config = dict(
    n_layer=8,
    d_model=192,
    n_experts=256,
    experts_per_token=8,
    d_expert=48,
    d_shared_expert=0,
    activation='squared_relu',
    moe_layers=[1, 2, 3, 4, 5, 6, 7],
    router_score='softmax',
    normalize_top_k=True,
    routed_scale=1.0,
    balance_loss=0.00081,
    balance_bias=True,
    router_z_loss=0.001,
    n_groups=4,
    groups_per_token=2,
    init_std_router=0.0191,
    lr_router=0.000913,
    vocab_size=16384,
    norm='rmsnorm',
    norm_eps=1e-06,
    tie_embeddings='early',
    optimizer='soap_variant',
    lr=0.00291,
    beta1=0.95,
    beta2=0.95,
    batch_tokens=[32768, 65536, 131072],
    seq_len=512,
    train_tokens=454500000,
    steps=7303,
    dataset='wikipedia_en',
)
Below are experts of layer 5 (counted from 0) of a mixture-of-experts language model. Rows are named router (the router's row for the expert), up (a neuron's input weights, with its number), down (a neuron's output weights, with its number) and show model dimensions 0-191. Each number is 128 + 32 x the weight over its row's rms, rounded and kept within 0 to 255.
Before each expert's rows: "mostly gets" lists some tokens that are sent to it at least half of the time; "comes before" lists some tokens at least twice as common just after its tokens as in all text. This comes from a sample of Wikipedia text that the model never trained on. Tokens count by the router's weight.

# expert 139
mostly gets: " London", " China", " York", " Texas", " California", " Washington"
comes before: ",", " |", "\n", "'s", ".", " State"
router [135 116 152 104 158 121  73 113  80 170 133 157 104 145 108 188 102  97 117  90 174 103 131 103 122 106 114  83 121 150 130 126 125 152 155  59  85 124 152 137 194  81 136 172 114 111 111 107 128 135 160  98 112 104  73 138  97 116  80 139  98 153  79 110 189 194 106 131 100  68 162  98 168 125 128 122  91 164 119  61 118 124 146 116 164 153  73  92 180  62 211 127  72 131 109 157 121 121 167 123 140 117 156  86 166 109 121 105 103  97 140 115 135 107 194 167  55 116 134 135 138 137  78 138  97 127 169  97 178 102 145 122 182 115  97 118 155 126 169 170 165  98 132 174 158 109 139 141 106  89 144 122 111  92 110 111 185 135 159 109 168 121 191  60 123 141 144 133 145 115 148 123 151  79  94 176  83 168 152  66 160 102 125 127  84 106 138 131  75 125  91  83]
up0 [153  97  99 111 178 109  82 141 129 113 156  87 105 133 108 174 159  86 176 142 111 149 135 111 141 128  41 138 145 142 173 130 146 151 127 148 123 170  99 150 120  52  98 171  92  96 125  67 138 166 118 152 161 100 106 198  85  94  98  82 119 110  93 149 131 195  96 124 147  94 159 161 142 136 125 131  87 142 107 124  97 111 175 140 122 101 120  72 122 170 151  93 130 145 139 163 177  96  91  92 148  70 125 103 112 110 154 133 192 170 106 121 147 183 128 102 116  71 118 139 179 196 206 164 122 107  73 125  94  88 121 141 183 145 112 113 123  92 164 128 149  91 118  94 154 129 126 138 173  57  64 157 180 143 124 171 121 175 136 136 144 150 174  80 112 146 107 151 154 204 144 105 113 102 161 159 121 141 127 160 105 170  95 115  92 134 127 155 113 188 116  94]
down0 [ 90 115 148 127 165 161  89 172 137  55 111 163 121  27 118 144 154 135  79 136  88 143 141  90  51  98 109 122 124 139 110 118 111 101 155 144 140  98 103 121 148 114  61 146 138 154 171 131 113 139 122 188 111 127 142 166 133  91 145 115 119 126 121  94 105 133 102 124 117  66 105 143 174  90  90 128 117 169 164 107 134 180 150 134 168 144 198 113  72 141 102 131 138 120  53 110 147  97  36 114 117 118 151 138 114 143 100 141 125  54 161 127 116 145 154 123  99 142 104  94 110  80 148  94 167 138 122 118 120 122 127 124 146 135 180 117 147 112 151 108 161 120  85 135 183 152  87  74 140  86 117 155 178  99 131 155 130 120 200 151  62 163 133 134 115 142 114 171 123 177 139 117 114 157 129 197 223 119 111 198 170 158 104  90  80 132 132  62 120 114  96 101]

# expert 219
mostly gets: " Association", " Navy", " Representatives", " Force", " Senate", " Affairs"
comes before: ",", ".", ".\n\n", "\n", " and", " of"
router [120 143 167 113 163 130  68 139 130 145 111 208 130 126  97 151 114 127  83  95 181  80 114 109 135 108 153 130 131 118 144 118 148 154 143  79 121 100 180 178 200 103 140 193 120 132 127 142 107 143 204  98 113 137  52 165 123 144  92 157 110 204  94 146 125 153 144 145 113 120 145 121 210  90 113 131  75 136  97 100 164 120 133 110 143 126  68 127 168  70 155 130  75  86  96 162 132 147 162 101 165 122 142  78 164 113 140 116 112 105 152  95 126 130 206 149  88 164 142 125 159 113  92 126  84 147 152  98 146 101 154 116 153 131  80 149 159 173 112 155 140  79 104 117 166 138 111 131 124  92 157  91 135 122  98 108 157 136 150 174 152 114 164  43 145 155 124 145 150  86 128 122 197 102 107 181 123 168 164  78 183 131  75  77 112  94 142 120 110  83  64 118]
up0 [153 109 184 113 155 163 113 164  98  93 123 123 104 116 128 119 127 148 156 157  96 160  68 146 126 147 165 129 109 111 151 142 142 144 125  95  84 200 128 201  88 147 186 192 120 101 123  88 123  85  98 161 126 163 113 170 116 135 140 101 112 217 113 123 104 132 125 108  97 103 117 121 128 142  98 134 123  99 109 147 143  83  94  92 161 128  83  79 168 150 169 105 121 150  90 164 207 149 130 138 161 101 154 161 111  37 142 102 116 163  98 136 142 105 114 146 129  94 189 172 111  64 136 117 125 136 139 130 117 177 163 131 139 130 151 139 152 139 124 154 131 144  89  86 131 111  59 159 160  67  92 160 137  82 116 148  89 117 172 108  98 183 119  81  70 105 121 135 157 159  63 136 160 185 101 177 174 183 144 119 120 148 152 143 177 158 202 124  61 151 127 110]
down0 [149 123 119 137 119 164 166 129 157 151 108 146 171 123 107  96  70 115 184 120 101 106 152 114 144 159 159 145 146  69  94 137 122 158  69 133 106  93  80 160 147  73 110  76 127 118 146  83  79  71 170 138 162  81 139 148 136 112 184 131 165 163 102 134 140 123 185 109 145  80 146  86 125  71 186 137 136 125  65 163 224  78 135 181 111 160 135 158 153 142  90 149 119 164 139 168  67 112 149  80 117 189 156 102 125 156 168 115 170  77 138 143  77 159 119 135 128 127 179 146 163 106  86 125 144 147 145 134  99 111 144  59 129 147 155  79 139 120 117  98 113 144 140  26  75 128 170  83 138  82  93 124 105 128 113 125 119 119 118 135 116 152 159 153  99 163 131 165 158 115  98 122 100 163 110 167 125 137  91 133  54 162 142 145 161  67 138 142 116 106 152 177]

# expert 94
mostly gets: " Championships", " Avenue", " Baseball", " Racing", "CAR", " Association"
comes before: ",", " |", " (", "\n", "\"", " in"
router [121 119 175 117 146 118  99 127  82 156 131 187 141 138  91 157 117  85 116  92 136  87 110 106  82 149 122  99 164 141 138 103 139 147 130 105  77 136 136 147 159 126 136 188 158 112 105 174 108 170 121  80 117 142  83 141 154 111 115 139 117 188 106 179 146 164 155 146 105 109 126 109 211 133  91 109  53 143 135  83 140  98 126  96 169 122  60 141 188  79 173 170  84 113  86 156 160 162 140 131 118  76 148  41 142  96 128  93 119  59 125 106 133 121 151 175  90 171 113 134 181 143  90 114 115 158 131  96 142 128 128  72 156 128  79 131 155 162 129 152 167  73  92 144 131 109 120 137 120 111 166  83 157  57 123 102 136 174 114 138 124 102 148  63 151 156 122 107 163 118 144 178 162 111 111 157  81 144 178  89 226 139  70 103  94 111 115 108 105 121  81 111]
up0 [131 156 180 167 174  87 156 113 146 147 120 204 129  81 130 165 117  71 141 117 110 107 144  90 139 124 132 131 104 137 181  88 136 182 116 171  91 137  92 193  86 121 168  53  71 147 102 153 202 169 168 148 106  86 134 149 110 125 102 106 131 178 156 177 151 156 124  80 150 121 111 129 124 119 126 146 151 160 115 126  91 157 117 162 117  80  72 172 179 102  87 140  40 133  75 159  67 141 101 130 158 124 102 163 147 162 124 124  60 119 143 128 103 131 140 152 129  67 141 146 122 109 162 114 129  86 123 110 145 171 163 143 189 149 155 109 122 124 159 162 155 118 140  98 133 139  85 105 101 122 129 149 181 180  97 171 132  86 149  83 126  99  63 171  77  92 113 104 122 126 109 158 145  85 127 135 103 130 119 137 112 134 123 130 175 101 203 152  95 199  80 138]
down0 [ 82  95 118 136 112  98  98 149 152 109 105  95 148 131  90 110 133 138 147 104  89 102 120  94 124 168 173 163 125 127 121  84 138 105  86 110 129  93  90 169 171  96 103 182 103 139 116 123 116 139 105 135 116 200 152 110 138 135 110  57 117 141 141 135 125 111 177 161 103 167 115 168 173  82 167 109  91 111 120 112 107 104 135 178 122 149 154 117 117 184 166  69 112 181 129 118 168 134 117 168 169 116  76 125 146 140 154 108 149 168 158 205 141 132 105 128 125 128  72 101 114  94  80  77 117 137 160 124 126 128  59 146 168 140 150 145 109 154 150 161  67  95 171 102  26 131 135 105 163 205  89 155 130 112 165  99 129  91 115 149 107 107 165  97 147 105 160 105  97 102 119 123 116 209 163 187 151 168  93 197 211 132 129  86  65 102 129 132 125  81 135 114]

# expert 240
mostly gets: " which", " they", " because", " They", " could", " what"
comes before: " was", " is", " he", " had", " were", " be"
router [139 179 119 124 183 162  98 122 114 156 137 166  84 163 112 149 119  62 120  98 186 109 136 124 142 128 120 133 149 158 191 156 123 119 130 134  79 156 152 156 149 112 147 136 160 117  84 172 114  75 169  96 138 170  86 184 114 128 113 171  97 161  87 154 180 177 110 145  84 106 132 121 146  58  87 135 122 123 119  57 163 147 191  94 139 170  99  79 147  87 159 138 115 143 122 205 138 154 123  96 161 159 142  91 143 114 122 128 107  84 108  41 157 141 144 167  87 133 105 120 120 153 107 124  51 192 136  87 157 133 143  95 180 100  97 121 164 152 145 186 167 102  91 144 192  80 138 130 112 125 144  92 119 101  53 134 164 111 176 158 147  86 139 125 161 176 107 142 154  74 120 122 141 113 100 175 103 161 152 133 131  89  92  64 123 128  99 129  99 113  98 121]
up0 [130  96 124 125 116  85 150 109 133 151 142 148 108 132 104 100 146  69 148 133  87 131 163 184  96 127  85  79  61 169 126 104 167 125 111 112 181 126 109  38  72 182 118  83  68 121 120 153 156 122 158 162 181 131 173  74 128 129 148 114 125 170 121 129 140 126 145  98 103  85 158 110 126  90  94 169 137 192 152 135 182 153 144 129 140 142  92  86  92 123 123 133  77 130  77 129 115 112 149 123 134  99 115  95  98 160  72 112 108  84 155 115 111  71 181  70  64 134 181 114 146 125 154 124 120 124  42 141  31 106 118  83  98  88  98 123 125 204 182 158  92 110 164  98  96 154 145 122 159 109 198 123  82 154 154 146 112 101 156 142 160 116  87 144 139 108  97  55 132 126 142  94 111 144 143 114 178 162 109 137 131 141  87 119 139 131 135 139  97 156 135 103]
down0 [136 115 130 117  90 138 128 123  90  75 154  85 147 146 125 125 150 142 142  50 147 138 162 131  76 137 144 110 129 154  89 183 134 138 181 135 119 157 144  66 184 114  92  96  89 181 118 116  70 103 129 117 137  75  86 131 135 128 128 134 108 109 186 188 123 176 129 103  82 144 151 140 146 175 163 109 126 108  90 130 140 106 127 101 166 138 142  84 159 151 155  85 143 123 116 183 121  84 129 114  65 211 172 102 154 113 154 139 172  76 121 101 118 125 162 114 109  84 173  97 141 130 112 213 141 155 155 167  85 184 127 132 214  80 119 144  82 151  87 170 136 144  77 148 213 125 139 158  66 159 111 172 132 136 160 164 121 120  78  83 102 133 142  99 156 130  74 147 140 152 134 147 117  88 138 140 148 151  59 158 101  70 137 117 147 131 139 122  99 120 143  83]

# expert 109
mostly gets: " Game", " Albums", " Night", " Love", " Singles", " Man"
comes before: "\"", " of", " (", ":", "'s", "\n"
router [112 145 163 120 157 137 101 124  66 161 152 170 131 133 113 133 148  86 114  91 129  93 113 118  81 135 117  90 177 156 164 141 135 184 131  98  89 134 100 170 170 100 154 165 189  81 127 157 101 124 163 117 108 130 124 116  97 148  69 138 112 150 134 199 152 192 112 135  58 145 159 129 170  88 134 185 109 133 128  73 151 112 101 123 129 114  70 158 173  98 136 159  69  83  49 183 137 175 124 113 131  83 135  98 121  71 115 123 109  15  93 110 122 105 157 176 124 179 136 159 172 160 109 140  82 141 121  92 132 139 134  81 171 125 144 148 140 112 183 153 175 101  90 134 145  85 142 116 127 102 146  99 127 107 113 129 131 109 132 178 127  97 138  86 118 135 102 159 160 114 144 156 178  85 113 165  73 143 174 113 153 135  79 104  88  64 104 114  82 142 119  75]
up0 [ 97 101 128 166 121 169 101 164  70 120 139 123  83 105 106  69 155 182 103 117 128 140  72 115  42 138 106  88 153 111 162 122 134  80 153 153 115 155 128 106 121 181 128 133 143  76 159 150  93 124 131 162 129 124 120  74 115 193 131 110 115 157 104 144  93 204 114  91 220 159 169  98 178  77 120 146 117 131  99 122 162 101 118 147 123 156 159  32 208  99 122 181 131 133 125 121 123 131 160 128 149  66 163 113 145 132 125 172 144 101 125 135 156 101 165 123 134 143 147 185 147 147 164 121 130 166 107  74 116 167 157 120 117 179 119  90  98 104 169 156  75 153 148 152 143  85 155  89 142 123 118 131 162 101 168 149 147 183 157 144  72 121 110  73 138  88  82  74 132 143 136 214 106 120  87 128 135 109 107 148 102 184 115 128  99 163 160 136 117 118  92 119]
down0 [192 151 115 166 141 171 137 144 156  91 126 143 128 110 131 107 108 129  91 181 130 159 113 153  88 122  96 109 133 150 135 151 131 165 137 187 131 143 172  51 109 112 165  83 149 130 140 113 125  89 140  69 114  39  88 118  71 137 138 142 166 105  67  91  89 129  99 146 190 107 123 102 132 126 134 129 126 109 114 132 150 116 169 190 169  89 121  88 185 132 134 150 166 146 118 146  95 124 162 110 150 122 118 121  94 121 161 109  81 138 151 164 167 177 120 112 169 142 112 130 113 171 102 127 160 146 131  76 141 135 129 144 177 109  91 144 155 165 134  80 164 179 137 169 170 148 152 112  45  81 124 124 142 154 159 142 123 110 177 152  80 107  81 151 148  97 111 134 124 119 139 176 172 123  51 211 121 125 129 154  47 137 229 159 154 138 138 104 192 110 107 145]